From a checkpoint of a small mixture-of-experts model trained on Wikipedia.
Size: 8 layers, vocabulary 16384, 67.4M parameters.
Below are experts of layer 2 (counted from 0) of a mixture-of-experts language model. Rows are named down (a neuron's output weights, with its number) and show model dimensions 256-319. Each number is 128 + 24 x the weight over its row's rms, rounded and kept within 0 to 255. Numbers have three digits each.
Before each expert's rows: "comes before" lists some tokens at least twice as common just after its tokens as in all text. This comes from a sample of Wikipedia text that the model never trained on. Tokens count by the router's weight.

# expert 75
comes before: " |", " ", " /", "–200", " medal", "),"
down0:121121134107126141082176157116063134091109141157086149152162079114156100144124115118176180128153128104126124107124127105147137148102125153139123130086090098128143171148141123118142108128122112
down1:169136134141145148125096085118143128159150117117117142084141109125129135101100127096150067097097120092122130134155173140124137079139117141145130143123127119132155083162149150111129131159147081
down2:135130141119126127102122122079115094146158185138105102105081131120167076184090164131105116133099139125131104180080160112167153149109118121187115096138140152134099170135113114130080146124133108
down3:123136129143117105133099157131077100165109142159126151101147129111130150127133109114124105153142123144159140145123130139168163095163154160173129141140103096115164120103135096140124147091128147
down4:128139105105144113134108164124134134107144111108159173101161096146167132069125097129168128131142165163116158122094132086135125137134105142118106123110139140144129091128182104112061137143134100
down5:120156170152120185089101117129102148161115115134140133108091140159149137131103147118151139127119120112142137143105073140111129098103101116092133159150125159140150134134095120170176113113114116
down6:111101074087105132154109146150160152164142145120141111159145091144180155074105135133113117112141085166117058121118127104126171158133139169135135139113159145155080099128129116134112090094124096
down7:135107169103099144145123129094121149128124151107185121119126133147108164147120135135164133158127201137136124153141129128130122150120104145134184155118116130138165181087109160139119071143177149
down8:113103101159164147126152112121092137087124157135148114167159175107182119141098114148122114109122118151133116104137109138115101091109126128132106113141118166140164085128078117131137128125145117
down9:105161100105132106125135088152158151147160154120106114133087159074143098104172126148092105113166120130141142110107142081115116164115117120146124139123149094137081106127103090128194141147115143
down10:145136125157122157128151145129098112117102145122142092127092139123132088096118172139168131128110163160152111139162111132140122138146108166093100108137135115151116101125098110083103066149123145
down11:105123195123134195147141146118115152098113106129126128098182139114120149150139137115119143131159152112099149115136113108151145102135128130111096105118172120146147156104156118143103142158126123
down12:121149111108125124117159137095172096136137166136110151134128116132160153117149141090126097156118109111119122139169103108088160147142161116078131140087123081120112149144099131162119119138115145
down13:088160099121149086139128128110055098094131111119108096130138128117142081121160119154147116138151146136139094124125140138095102164142148148145110134127092126125111132142145133139140088123147148
down14:105143124141151119160139123101149142108132139139173136091137157095087122153134129125147120084159113154115120099141133120135112167199149148111127114107154171149135133101125162127146104119136091
down15:110170180089154156113143114178124110157134117147119125113124109128161108072119137121132086140192133100137160114141098130123121095119077147141152107158164112123125141129138157132150115122118143
down16:082089183165126123112061126150140117116134093123133154097115122159092137131153123111144135136070106128101134115142140115134135187142132161155104169101054126104156127107143100094134177153110136
down17:136144114123136135158111175084182162109126164140117196138121140096152131078117141076129150141099105168139135180132155127094163116107139152117144140122185113107096123099174082086138140108124149
down18:134157134091143095144118148078125119105134133127140158130098158136120155147156129201124176117148150136124142124107140134125120164117125141172080165128105081113115174111132140105134120131185122
down19:133142145134123134137136146109080119089128116120127120142151182150128133109137127159153084169100140107132157110113109127120146128165122170125101134141111132122134161143149118136102110101109133
down20:091114146142153142156139140173093107129124127106144098113126113138093142105139189137163099148097132171160138108116154110114117146146107113102145095091153153107129105146150127124147108128140114
down21:152128128140124129119111113120141123102121100128161101121112103151121109139142070125173137143128121136129156118114098156143140115115115104137090126135130114161158118136134102120099124144131148
down22:115128149090124104102132108154147129146161108132133119154135157159098118118181148143128125088095100115100119138155115114104117092081148101123179092110156112149133135147130157132122165130134127
down23:143101122135137125134087140123121090133152106112116143119151125118137127134146125141152155129141088111100180128172115084116101123092108102081157120128102084150105170151105187112144133116143141
down24:143118111121111100146132151130123096077162160132155128131174155104119148120136117097189175088129147145095168101175120137127091128183130095119161113118167165153147150105109177137109141079143156
down25:151084148121120111168113143160089136116146110123124100095102149176139119137103120133177114130142092147126149109164148134133129139157121159108122095139179102131127127133133149136174138140131125
down26:106139109110101147137102133154132179124115143136118156084083151132110114142132142142150071132133118082176111120132091187123143065187121109106147134144105086145118108089164086118119164083092147
down27:129120137100153145107162132141160126141126103116136155115147134175098089128143138183103144159177159107168129086147132157114181141096144147113066099162171116175112194151120154143117152105180108
down28:127085134149116144156144120080135113119140092127142170134091082110110155133125102137127115137105162137135093115085128150138081151121140092129177140151127119100146116154125073112155117115096167
down29:114122159150098122096118087140053099118112128150114132115114071115109111152133131093122126115057106154173133162129123138154145125147118087135135150112152168052119138145156119137134121166198100
down30:120129137119115143066121114089134103129115120119127122096079155129159118160132156136114127130109110123122126144170114109157155084106110143126149174123157103103105162141134116138098123106139194
down31:146113132111092127145104206095132122151169138076137117131136147158170168141150093181065127160162144153097116098127162121163144113143102162132106126199156113116128132131090142129146123121126112
down32:137133120094112167144118123084156132157135127162120153121173131109184156109123154119129127154149168098121101131095149095145129122118145158154116143107175098149121136125138140125101121105097133
down33:146150099129130108130127117175149106138097161088126138145127087133137155097144112150142119119152143139151139127125148114109128084127154091111111117123105115116076117103135164138183108132133178
down34:113146166097132101153128116103109157112134123142134122156101117164112133110131155140136087128172114123103120076138118114135122096141095112132150149129111140152134149152122134122133096112080125
down35:138110182110116129119118083102118103159099122132144172168135121098145124107134128080142152186137072130148088153110146162113127118108157120119146116154083201132120169148139131161179126160136151
down36:110151090107098145127139078105134152112196119166123123112152131135085102108130114139129117139117083178151143098165156158108155145105136078176128105130132117091088154112155120156113118168112174
down37:146130150143077123135173143101129117155106135139120119155114149125134109124152141095106107125122163105141122105116108118135144120188103141127116142087111135136156160101121125135116098133139118
down38:119094114114093115116141129137119100134138132150126162065146114131106144133104184125130122091118137133142112134098170121132111120109127155120189106123140149155141153176123124116114136101134154
down39:144151122112148149085127125107161148109164127118104130118168085105149148104110120172127115146094123085128095072134125134167154132105110107125104139148102163102140172097162152118116112138149098
down40:119118171109122133118160092139122123152134140146151156139158156127113150148126144146142116105120107158107104079116122093150205131143123140092106112120157150139097113146203082190133136088126116
down41:139122087168127134122121147142123131168184176124185129145121143096148147169126118156095100099160147136149137078130118137124110160119096164104147141130125097147118117118099154124132113131117116
down42:140091104156085136179100124153155156151153153146151119157094109097132144126105164118109156112111121127099142136167138089134111087156091126154124117146134153157126125123144137115121145101153114
down43:108069163140135138138121140124133120092160132165098169118154133105092156120120132134140116088096122114164157123136123111153104084146141143081113130100150134098137133153171166116149136114130158
down44:138145149120117156125138135154128121117128122140138143132150109101134167140102128109124096098107128166142171133104106088160126142118106093077135128128113124128164155127111087124135183141131140
down45:130134157137158120152154102135096094148143152129130138104166160161127123113142118117123072118138182107122120132110123162163099105104101119131125151134157122133161144153139139049105138167127119
down46:152110162165115130099154131113129137097114117079137153142162119174133166117148148121103104096112119106154168088120143114110175109108101137160115133153129140130102105151145149092099126116143084
down47:094118118115128168109138100153112146144113149158154101147136156104140084110133102146203176139118151117165134160116081117145126139109130141131161088116124122125138139178115111158106135130109155
down48:149107133149150094119133142121132134112123139117134079145175101139096136174107128119119118134129170139133093141128129116110109150195095131120160107096137070110139145110130088112121107157122102
down49:138133139123122103147126145148140147186174166097096113129095096124131097121127120114113110152111098060126140140103135127114134139157107130134132149143129114145125124122136112118144126139102128
down50:131135117116115143102106133172086138139120115128139178135139096174161109139090160107139115123157120120110139102156126134142101133158136138106150159147152123126084177094144145081098096105089138
down51:144078132160117121164114066139139132130121093121180157091168095104110127099141184097133111107146159131118126104122141151121106110138077128115106136157144079145132151113110136170146141032094156
down52:158171110113134154170083139147132130116100177148131075093117093158143134124132114096120142133144131148146115109137110101147136130140101128108122114159127124081111127093156099104121148080116123
down53:115152106124101136143152126145146169102140146092164134120151111131127122156111086120098115152159132123117112128176170143109164154087128140099113144154102127138145128169133122146168118135092128
down54:076155153160119151141156140127118096132160158164119126160092140094151118130142130093105071101149124141108127116143149109117135110084129149092163141098061116125095120152143110139144138139122120
down55:127118142115117097136090129146135102127146162176107088129118118152144127180130166063119171117123106157147117114123119132127183166163133139135118152144118144115146128093202094137078147138149134
down56:094105136081160110133125128139125114126141119154112108101124138159141109132142134129176138145111130132131103094174084116131122084120132154108112116131138124150145106128108132118118131113137115
down57:108109146113151104119174110125130123134126125130094116169133149120136079097121150134154152153136088169105101106114143126144135172110137136151125096104062116157095152146069126120091148138115149
down58:138090157133133145133115127111091117172120096130129149170132095151131136074139148156160131103121157161119149103144098121165088093095147123121144175107089147154138141090150147084127091126180143
down59:118120132135128113147151133114091095134113152121156145148137106196138115138184092104119147140107108129105133118156115114143119154129134108114141132131129137125139156138118080150121118140137144
down60:138119155113110155116111126163099155156122128132102091146146135136168174200087130131085147130102130151114134123163091045104162169146149154113169102115131153104149115145118113113143105166128115
down61:144146126102125151135156146129157172137119128132167158108105112128128161137132132153097101101132100143162118143148117142157212136158112177135135144167164088121140112127126161147129138135126142
down62:136141141121109142091159123117132126096144169152099156125098120106136082115114109132112124134124150135128115130132147131120111119139125146124143095118141155099130127134139106120132106070145119
down63:155145118133155074132121138123125147157167149106112155140106086104154144105108146153149165147110106130134105163129143147124120114132148153126105140085141119140139101113164116130149121132136088

# expert 43
comes before: "\n", "|", "-", "The", "In", "=="
down0:101108157113179120117128154151085122080124136167142133119106126089160138164115140102153138112165141162117139115132126141140134131156133127081147138127102133172147164155084126106123114122133104
down1:151100113133130095150082159129119129123110119100105128097159124137097143134132167124124118094113110148138124081146106126137142142116131110141167047134138122121140123124150128142089151132087143
down2:138128166149132144173125116138127103126167145123084129132122136075088115135129137114150123133107125155173140138129104117126085126140085112143091102147160165151123114123122153105144118123141103
down3:172113130100127133123117132099154146097173111187122105124136140160113123144118133096130132159124131089139104120154116191129110126137122109136147071167129123113090121123150129137125131134128124
down4:100119147137177157110109117147115116138131152116122119184121128117136142136166126092119133101096137162106111150108160116165127135122122130145131082135145126188107105098163164108116149119138151
down5:124151124119115141122106115124158157146112119148122085137123151132125099134123109171138142162077135117139112124181175087151096129164190164096089125114148123145128099182153093158103119146156104
down6:128116108169131172097140168105119128123111101161079126135090132114124129096127146154128111136130106119131150107128150075123134110106094118172107119126127137123102114110123112101135154131181129
down7:126129131078122090143115127111134144145148142080114136180124144111104107132117171105069103132157114081132088113166141162122140123095124130102156148106073150115142103137092179109128128122137091
down8:125111143113125094161130154152108091150065123140142103107172143178080122115137119134155169146099196175143106116149119141132132133106142072096125109151126110110121089139116129122169129078115141
down9:102143106138136113090113098125122100144125141115165122116174140128121111074149110131134130139073112140116092104145116176155124120104108153135110123132146140115139128101175169147133144124130134
down10:173125128146090154115146085116120041147146142138151133121135084129164144125069111053119116139144125179106183151136114142140152100123174150103107127115106077166126119141135115120156129125105171
down11:136103173137131149130123084125123134153189128126086147125160090088117101151147124106163122113089145155161135099148133115104146155137115154162166093088141166130133097156153136080162096148124139
down12:150109170107126147124136130103140109150133134166134106150119117156114112117146117140111107138097115119120140137118141098139138171120144103163138142098127137124104114108177120128107138157118146
down13:119112126142124098139120114140159124097136099127150124137074123119127144111148137146157127162151138175158142153082123096141143102076093138124122096120084121122130162102152143105090152115113157
down14:124098127117155127117118123180114117142107147136105111113122112096137134184096107061127109150131118133151105073136143088135107124137111182189112115176122130098114139116172114134111150099104155
down15:106116105145161098137090136137142136173083136172114099118119114145113150134133115168143115134102157179099082164125106121106126173153143091146152152123157133085177169120125139106125132142097124
down16:122136071113148176129148107149121144108225106113100158128114130118118128148115127124168128148117102074129126089132103132120148198133119152132100091113171092128135142118105116139108118133142105
down17:126112172162148190105108164129104136107099095124172123084113097113128074145159121085117124114111078116140112130115116139146154135143154118156127156154131156221140107129141086133154115085173171
down18:177130132133120128119158064088109081185177144131090148122139124107123132173109123151125159164133123115154144131157109141133121129140094161100145122110138139115127108115093138135113117136164142
down19:127113152136086155136109131137092123112190085145118138127118128116136126130112113117129119124103120088130117104139085095137118140155180109114132122108154178173110102162141165132132141103112115
down20:164147134126161121105120146101122180121073128148173116155155105107177117159110136133136143153118148143096169108156132105115100151158102134096136138106117142166091154137132120072089115148092105
down21:162162120123119128170149100099174138163102108134141161134148146165145140102122107123124117118125139101132146153146102148108083080135130117175104112130103116112147115119162119135133122100158126
down22:102112157121179152112112126146186085100129126146177109126134164147152138159090144115138157097104153090177124144152123127101137154106126099109129103129120148122145132068125126130143125096118133
down23:130119124105111120114158122132114109185098170173128152125105097092110114078143096161136163106104152081124115102117128120064111131115107134098119156109135103125167094130125118106143142130128127
down24:118120161138106175141137132143123115113166111136149134096166140138104117078130097165118127150137129134080113137199142083103098137127114070103107132129127107112145133148163082126119195108136122
down25:132114099110134142172101101154169118173120113103147075129116150107139162127088111089142092115176117110147141156186173134131112144084087144125135125152103119139097106173122116082163094157093118
down26:124184153090078080111160119190120106125099076138173155141117130106119133080086143135159116123115165162123094104128131102155153141104108129112139137121102140114163148113162137124193133099138113
down27:145109143158110141089137082131065099099071146114109153085170175127148165055133104127109187122093142122107165091093141093138127186147130128133153169126126162107145084163066118139115115081164102
down28:119107169131154123133110167115145083114120155099127120090112150131163139158103095106118118086136075114077142102137123144180103142152119120113108139135079150103175155126123120122099080088121124
down29:168108118159185132109159135150123143119156146106144140155101145136136124130162136084118153123126098168120127157149106112133122140168157072094134109138148183125118079141152141110117105154117096
down30:142107147116126089144138148139156177120143119126122118132148180092122113100175107089097137147117167134142192097079148094116131124163155175105118132105105160175158103135144113139110125101115133
down31:141114138174094127085166114142130143164127099162126147091132138093119147163151165108070126134143076155112163134078136134158116082119112152147130104115096119132114139129168131102142084173155117
down32:130127114110114158137137110122138129096151105114138141094122150092163169104128118144122165165195128149137173122131128107147139129124098117144141104125135123095126150149146123110132081134108164
down33:138154151167119152110129144108147108134157112145134148135100114110115104167082166115122100092143102123117161156107187092117093171143078122119107165194122124060120129107132123120134152108095161
down34:087131158079157109130149108164150123146131105153139157137106110123134079176157137117146151190097093160070122123144112125175166132168098146116124136132093153106159127094169110133151147159177145
down35:132130148143116085147154144100137131115117132188155086161093129090116100107161157105101104149113144128120132117132164113154142107133122096082186133116126116074135116142110121109068106094103159
down36:131164091121096138172114111124117108157081135128177138130089141146122191124065138146108130130128130096157138123128116142108127106116139084100131156119105126154126154109144151110147141119126153
down37:144138150083128104132108125143101136139097145141135167100144101138082120136124109157124132141128158136125132113172114058159087101120141117131160113126154145146125122092137133104111097066137133
down38:114108149078141142146112120111099128092190136180155135122125126129131101154115146107127129149090146146088112093135118131133094130133114107128109085112117173097124129143140168061083123165152106
down39:125137087093182157118146143104168101095164120124134141098108100109112125149147145157134116143087095084133151155114109124143101118138167094133128136148142143116130119090123140079144145095109134
down40:162113133155137144120114120146114131077147137111101151108106138102149109169061159079141140087156151125110110133124148123161115137100140121157168113098142152118100144118155136120177117126095113
down41:089140120126175107175118161132103170152129172140117136173117116130113110159133119110141105139103118150153141159120109129104058070160155131129098148117094109147125136160138107125103111121101190
down42:108161159095115127125161103131162083137162104149152113123129126121173127130089081128138092137114096101121124146106098135145150071109121154126137134127128144083112107143151131149104132126101144
down43:120140146131102139136147126124097139109191113111146162166121157144120109126104133117142116064116140155116108142123110147131166112169116161149148133079132167129139185133099167148176119132107127
down44:072123156117095115175101106140136139144133148115149137137153083143125134121160116178159134105166113134139108132113158119088122129112162178097114145098126148121075127099124120128130130180103117
down45:112129119119166095100135138138155076097109129082141099122130119113158136129099145133138127069087143165119138142118142132130118101116144116137141137104118096133133157146085103146160149122168110
down46:107164125123096130100131147117135166122130128127157118136138110143111122127113106103119146118152075109163109108143138105162124134113111137116119111169124134083132121130160128147116141127096129
down47:152113150129180162120125136144137129068182149135127160128132137124114109134106091148159089082131102148084076129115147148136154133093069127154123124140138118125113137148100099141100120086127117
down48:126074158071163108125146112176140114141124174139139138125105153127170123145164115132106122145140178157126084130138084115122124176111100114122116131150115136128149144078077159134117151173137129
down49:104124170199122119126150089191145101119137104107142153125164137144156128165140134134149146151118124146137149126124144114163117149117110106162128132131151145158120123169115101091137168117140113
down50:133122118144084114130146111132157136157151129101148166188143142120093181148155141107131106110161114119173090064143142146132113132114137140135124092134107096128141184139134158137146117104107163
down51:115120115104162134120143118173115113120187110099079096114104136093132118084113166144128120165113145140151165126167099143143115122102133132120068094119118102139164152082128143166164162130148125
down52:146122133148135108149162126139121158113082099132118122145091104055184128103100147127128084166134137093141160097133156141113152098105114142078110136179139128161135111125155104128127150127170107
down53:102135127122152124110134153132151154135087121142202076145136171130134129122124124114146131121104076130108145104122103105140156143156147128166082179131106091168125121169108152133123140096193103
down54:145104135115072117108137129088093121160111089136154144109147081125104132076146109106135154136169139149145125063144140130138083147133075126118155103189172135147144146061133122149116142129126127
down55:141097148156168152111092129136111128091148121106083137120099143111130168131146145086128111102059126152170120136108099137131135118101097121157126105111106121125122147096131132136146123110143120
down56:129117133097146121114113112135140126138103087165075140137126139176125098117180165107125152138139147102135136096112154155121111120129123100119174143148144159157152161132102130134113149148127129
down57:130145146114157125149114159118111097126255127078091151171128129172167136143113143123143143128130095119122113153127076127091148168156122147108152176141155123137102134079136136121108082110121115
down58:075132123148118121118140168120154130117122119132096154110123118113128152161113122127173090106100171135127114145108112137163162116189099182133152102101094131095087133137132150115126126156094157
down59:148099127133129124135135111112127166131147158156142144160090135129117106118123150089137129093118117148135099089122121108153161119116157127143120117099110128185144122142102127165119125113098155
down60:109123146125126171165081155132138130155157120083111106120162146147108122104121137152165112141158125154118143110104117130090157138154094150159144136078139075126155125099110101118134139174134114
down61:093111138141095164121118124113167079178225138102072094106101118135130163145115121112128100103145092134153114134180097141157133129124086142172151133129111154146122158125146103119107105166092126
down62:117099090162088169097126103145211141133173111125123145149152164139168135153140101133128126125116128152176121083097088120054107144155151092079179107139114121147149124138155179137100103128075132
down63:123113108098132105132154149092122147108110151153125163138163122127164109145135168101152136117113136156154134090128113119105110129136085131108149111132144160111113117085127132113141142069053119

# expert 21
comes before: " |", "ing", ".1", ".0", ".3", ".9"
down0:131119118107167137161085103185128127131153121197098115085129109114109133121163120099141142187102138169167139114132136125116165101096143141139137105130118148140155116094139154125132147156110143
down1:159141151122130154163110081130093111145128101128110141106164168172102137085171119147124138108138110148089134154141121138125117076150114129107119149098110147175123159137098092103155122160196119
down2:092133147114148170157124149151132121135121101149119097121130119104144148122161158112142146148116171115110168095057105171105128087137127125104141198111102140170115152105152179096092091171135099
down3:160100139106134167138104123143124089123207101132128190133173100099169135132137115142130101143153113120100157124163074106150169153144120125136134142124119126101150127100155118127145139130168098
down4:155127116138111160125113123152176162126102131116120116167125198112143126115137107123133136125109101112165095154101143135144118076142141171156123135148110099158116183181108130138132135135092131
down5:101101160115107120165090091126102067143191143173108112121114134094125157144091193090143110127124122108076150122144145086110124112137167099085121137139122140116146134108125162136109138161106139
down6:090117169133101104084128115102098102133115158158166126155111129117132093139115112131139127137142126137138124126155116080117169116088087153139115068126144126082129104115129154082154164093149110
down7:129133156110105108130127157129136142122155103137181118098118127148142146081134146128118142126075126080129138094158135119141157122110120114080135141164114115164127130091130084127179103119108116
down8:173107167122116125098138120126143084154127130143124172124140125151117140093160131134124136144132180116117120091115126124126122133159140108115170113129131182098152137118127131165158119177137117
down9:090114135114130135110131150137115155093135129134132169134128146137112124148100070085122107130162117202135148102129079128152139152140072123137143158153125107127141141164161089091158108119144151
down10:143121093096128122126125121137182124144095120142156129110167112154115129092154137147114120122079183123140100161154114126118133141095121150142140117158155113124145085125142114178211115116121190
down11:093129136106114132088150123123128125125140128151148118095105101117142100146113134146107115139147155095125127136130141159150162127110145091081135143140137074109156130159179146107124124112082173
down12:122125108152127119111133129161094119115141162104123108101123130158130190127121092141124174108122161135152181125164116162122116142108081101132116119104120136115077115110147178151171178117081095
down13:164112126129096173098174123134121156091170184131120080139160121109131107147137168117109127107127137148155147116166127152100110087126097168127170144157126111127094125133116110095103152191123136
down14:174100120172088111151141122142108140119145116150116109120147161100149087107171135116140106147134113143130132117148081105135126160125057111157126099128096143143155104102111118142121104120094149
down15:169135154180110139147143157128131169090143139069144143093161105143086149114131114137138130134148118131108150124157117126124132180136116125093130150100136103119113116151195113132115128095160106
down16:105068122106170170114131155104152098134099160089136150117094124098133181111103147131121124129115112130116092097164154150129122151098146112116111120112085139129122116107155109087164144140092115
down17:137080164151156063146172124142150171131140131091128152084182151107141165111125118122135150160077108097136139109158103173160134104130144136118064113154114151119138108117130128146159124100142131
down18:121103173100149141123131090134115092107095094131133160139138111127129085118110129118067135109098148102163145107159108137095123088144150140134106145115112148150170135158159117102123090120154149
down19:170116101118108096124134137122128178173144158147151169099142132117124169079120120120147145103128144124161087139122116091137142147105102118125127105142134153139076128131141121127081093122099111
down20:106119128118151147112103155120117122142111138132123127138075101120055073190120109153120176138100128125123138126125128139116137103170123135135139179083097098160152137150119134147150151139147115
down21:121125109138128139150166111145171124156148144152172117102127130154126186106117113106107115107097146115085139132155134108136103134075143117118102121154130068111127133100146148118184123148138110
down22:097127154125161128139120140129117152129130148112116133141069108107113125110127150089147169139111086092155133095109178134143183134166158149138143101094144130130173110134146160152088124119114101
down23:105114142118153126144144130120140107140106115175129121172121134133090115129170125143114109143155150140130093138172142132153140134142131127102132131111121148116123137109116135107132162080088139
down24:103095184134147121088146170097111151169156074119107128182130095166114157141142135106092148075112139162159096107108113150161104117161129123122097140151099127132107108140113144127115139140103135
down25:145154169140097150111149158074106147158125168139179155119126136140157152080088113144136098146099124113125125109113196098115112149126111118142144133080097145161157156124153141121095107153090095
down26:133101150126144157092092121197098116138101124158146116148130142133127136138130122135099161093101138124149166169089129129151117138105113112130134185129130127151145162161117128156155119172167128
down27:121129179174085116147145119160120147153122111136129116120114142103091158129083144098142127089105112163099128139138132129166131144113136108104160119148133161123113136107118097116137134142132124
down28:059132099125119134150165110144126140104131117119173145136079150117110123117142115121157125158127102137124136143138153134150146132137150140153087144090100087138134104150105084140126149128125128
down29:111093173124092109165112094126157099136111139116113128070154140162113110177157107125133095174110135156115145133152128152111049138121072119137126095151147146084152124078112122132135144112089104
down30:131119132127153126126117160132103124115146093096176097129140196134129136164129160132147096106170141084116129114135137140165109203130125131150167148094099160111133098110151167147129168135146083
down31:120101162126131137136154170135121115123137108109161122162129126117137127153145144105171098085133127177100070120112098118202135142085081121119137122106118148110119126113129143100099158106106135
down32:120165120115091108085137088121119135140142122089111126101171159166130171117107142123143138101138107156119121151113106106106106150121095122158111127109122126126123144099160116120100095140191121
down33:108109086148091142125124069124189091117148150143099152123138104163158177141084115111142136139176158115136122077128113125112154145130122157078098137098179127152106137115147130124134107090114162
down34:178130150109133112132101144179107129154100186180141118159136098101178103096137164084129164159170100100141143120092115143133108140116151130148170121143163142163147153155126132078123102131076129
down35:149149107117129145134141122140115116116117139136116141158156109100128116099199123161141141122148088146164106139151160113147126118096115102133156149141146115101156099132161138150126097150140141
down36:149116131124106125108171093098118128149101142159169125199153140100118119148127122158125118113078150141109094162121142145111090090119096090127130110116119128118088113129108157167124126110128124
down37:166129192141151154182135072114138111136151129113110150149130120118104123094090125137064123052147074146139151113145199093108130165135167146180127108129118126118113105121137107128094093087098171
down38:102098106109109147135096138104122149108141099117149166146149142121126128125099151100140092116169137153099103141168109126107131128124158119100156180170113128140087104101137130164121129108128141
down39:111159121077151123133138116114159097127115110137121118118121101139145161131166076079126143174125139092113106123128155165097117122116149073158130130162148153115169081120087159156132153109139159
down40:092161143108105142094152129128121114100092161133152088126146098147105112163107161207143119139167152151137108092132131158091129151154114088121163161129126122177168158126140131144074148110090164
down41:152131150125130126121138124124199134126122168126170123119131096178138131089140125123124100120098147143173153152127096156143155099108112117129161109126128128094134136084144131099140112125141134
down42:122141142168097101172114110143127117104143129105147158125102126102100164110120150125165131141140103106127104096133099120145124132097110125130094138140099146148135141170086147158137131163111155
down43:158098152106158125128109077153118147160104166077121187096186131112129172152105145110157145144123141155135131095136111096106137168138085104074102130149147089095154145110167120117094074128149164
down44:082120134169142168115076155129141162084110161144161147109144137165115113155124134105162101118144191117122100127116130133137132131127134111107101101127127195136146156146136111098131137106168131
down45:131128112138136139086123136100139129186172103138090107132121125130135098175156127124148111149105127133133085132138136078143121098154134158137118128143105119093096157150127116152118146145115102
down46:098101123078190152123081133096127143095144099096131121132153160148109119125088156112117141126122173103112150117115159131084142093157133125154143119130123126070156117136110088103129179084125173
down47:149118102134114095125159132137204144111185126147151076169115124134163121132095124102108121115089127136148100137104122118143146163192080146141120122128124111134088104088107115143134144100107095
down48:137105104181120100103128152113135114114121117131096142156116138084149109081098120134140139137129110126122157111119115122106132128151104139095134121090112107111112137147128099122069188161125108
down49:175147110100117138174198164109149092150126113128126170110129105126119144121182137109131118106093145129109156116127113173089165144133135156101106104145113122123149098138069130133123108134127111
down50:138133119163105141136121084158122124118124106168152130104096099142161106154150173144140149139171146122157109139118165147111099108136134159127171081144156171113106104102099128134133135151135122
down51:122140130115143154131107088145127116142121161122118141106083135114109155135185129173102118111097152094151146126106131095154115120106132099147102139104095170127108087134160157158160139117126121
down52:122155157124135125177092140189144088075141115114126146121118117125136131106129149148124112137122153141147117154136125104116171184148151094106144109148060119116121129138103139095153131125136127
down53:133145136113148121160101152148133134119100142157122175132126135080139158134145142116168177121142118146111129109086128077115144108092127109125135120088103143154118112149138109129113092129117137
down54:113128126126132107110130130163121115092212118163124127129143121136086128119077140138129132106089116123110105146131145158142128106125100139144161088149128112124162132121107131136162173142149110
down55:106134112131150116170161145134102148115141158174128125101099119140131092168125133099155126079108128099103122145167157113155091144148137143143121160143129150125136109151146129161098108130109110
down56:138162085144166094140087154140152078117192112127130089123110098158174171171138140110128121141155124120133143097165116075156146116153103107127157113119177135103134095092133124097142133086120107
down57:070119134121150117123132111135136110181124115137168156135083142139155146109130166151133124171145109142105128104052157150102156149122124124126090125087180066114163142111128149103120097159133116
down58:159126142141130099144112117127152130175124099143129145081158126168156108089144139124137128116139142115120139063125128107120094115139132086117160113163163107135142127088084137129155112108097160
down59:078123140151083135108167111090150138148145087187104101136125139144165149166144100135107127149135129151207123120180167132130115155116156109114129137130100119152139115092153091117108147106118124
down60:143112147134099112116088110143129146137148131122130123129126145125147112107137143092151141137135108135146113124151113129148114149112161102140104130139145112103102128144172141120131181146128092
down61:105126118123105150104150113131123114127115083143143139095112113125107059124118145137143150103139132131132140086133132145179129160147130126074130126110134098103181117128129107128120129113136140
down62:133114118155089141076114142077122142101189121096114105118076108139162123131150136102132098111131148152102182154151134103136130118112091128091146091140123124143155154118106118144171114132153144
down63:113140119150084114128143106113116146135103135132121135114116124134103116082150135157156120107103154159151121137103123142137087115117085145117094116164142141181139107084144147132090102130143104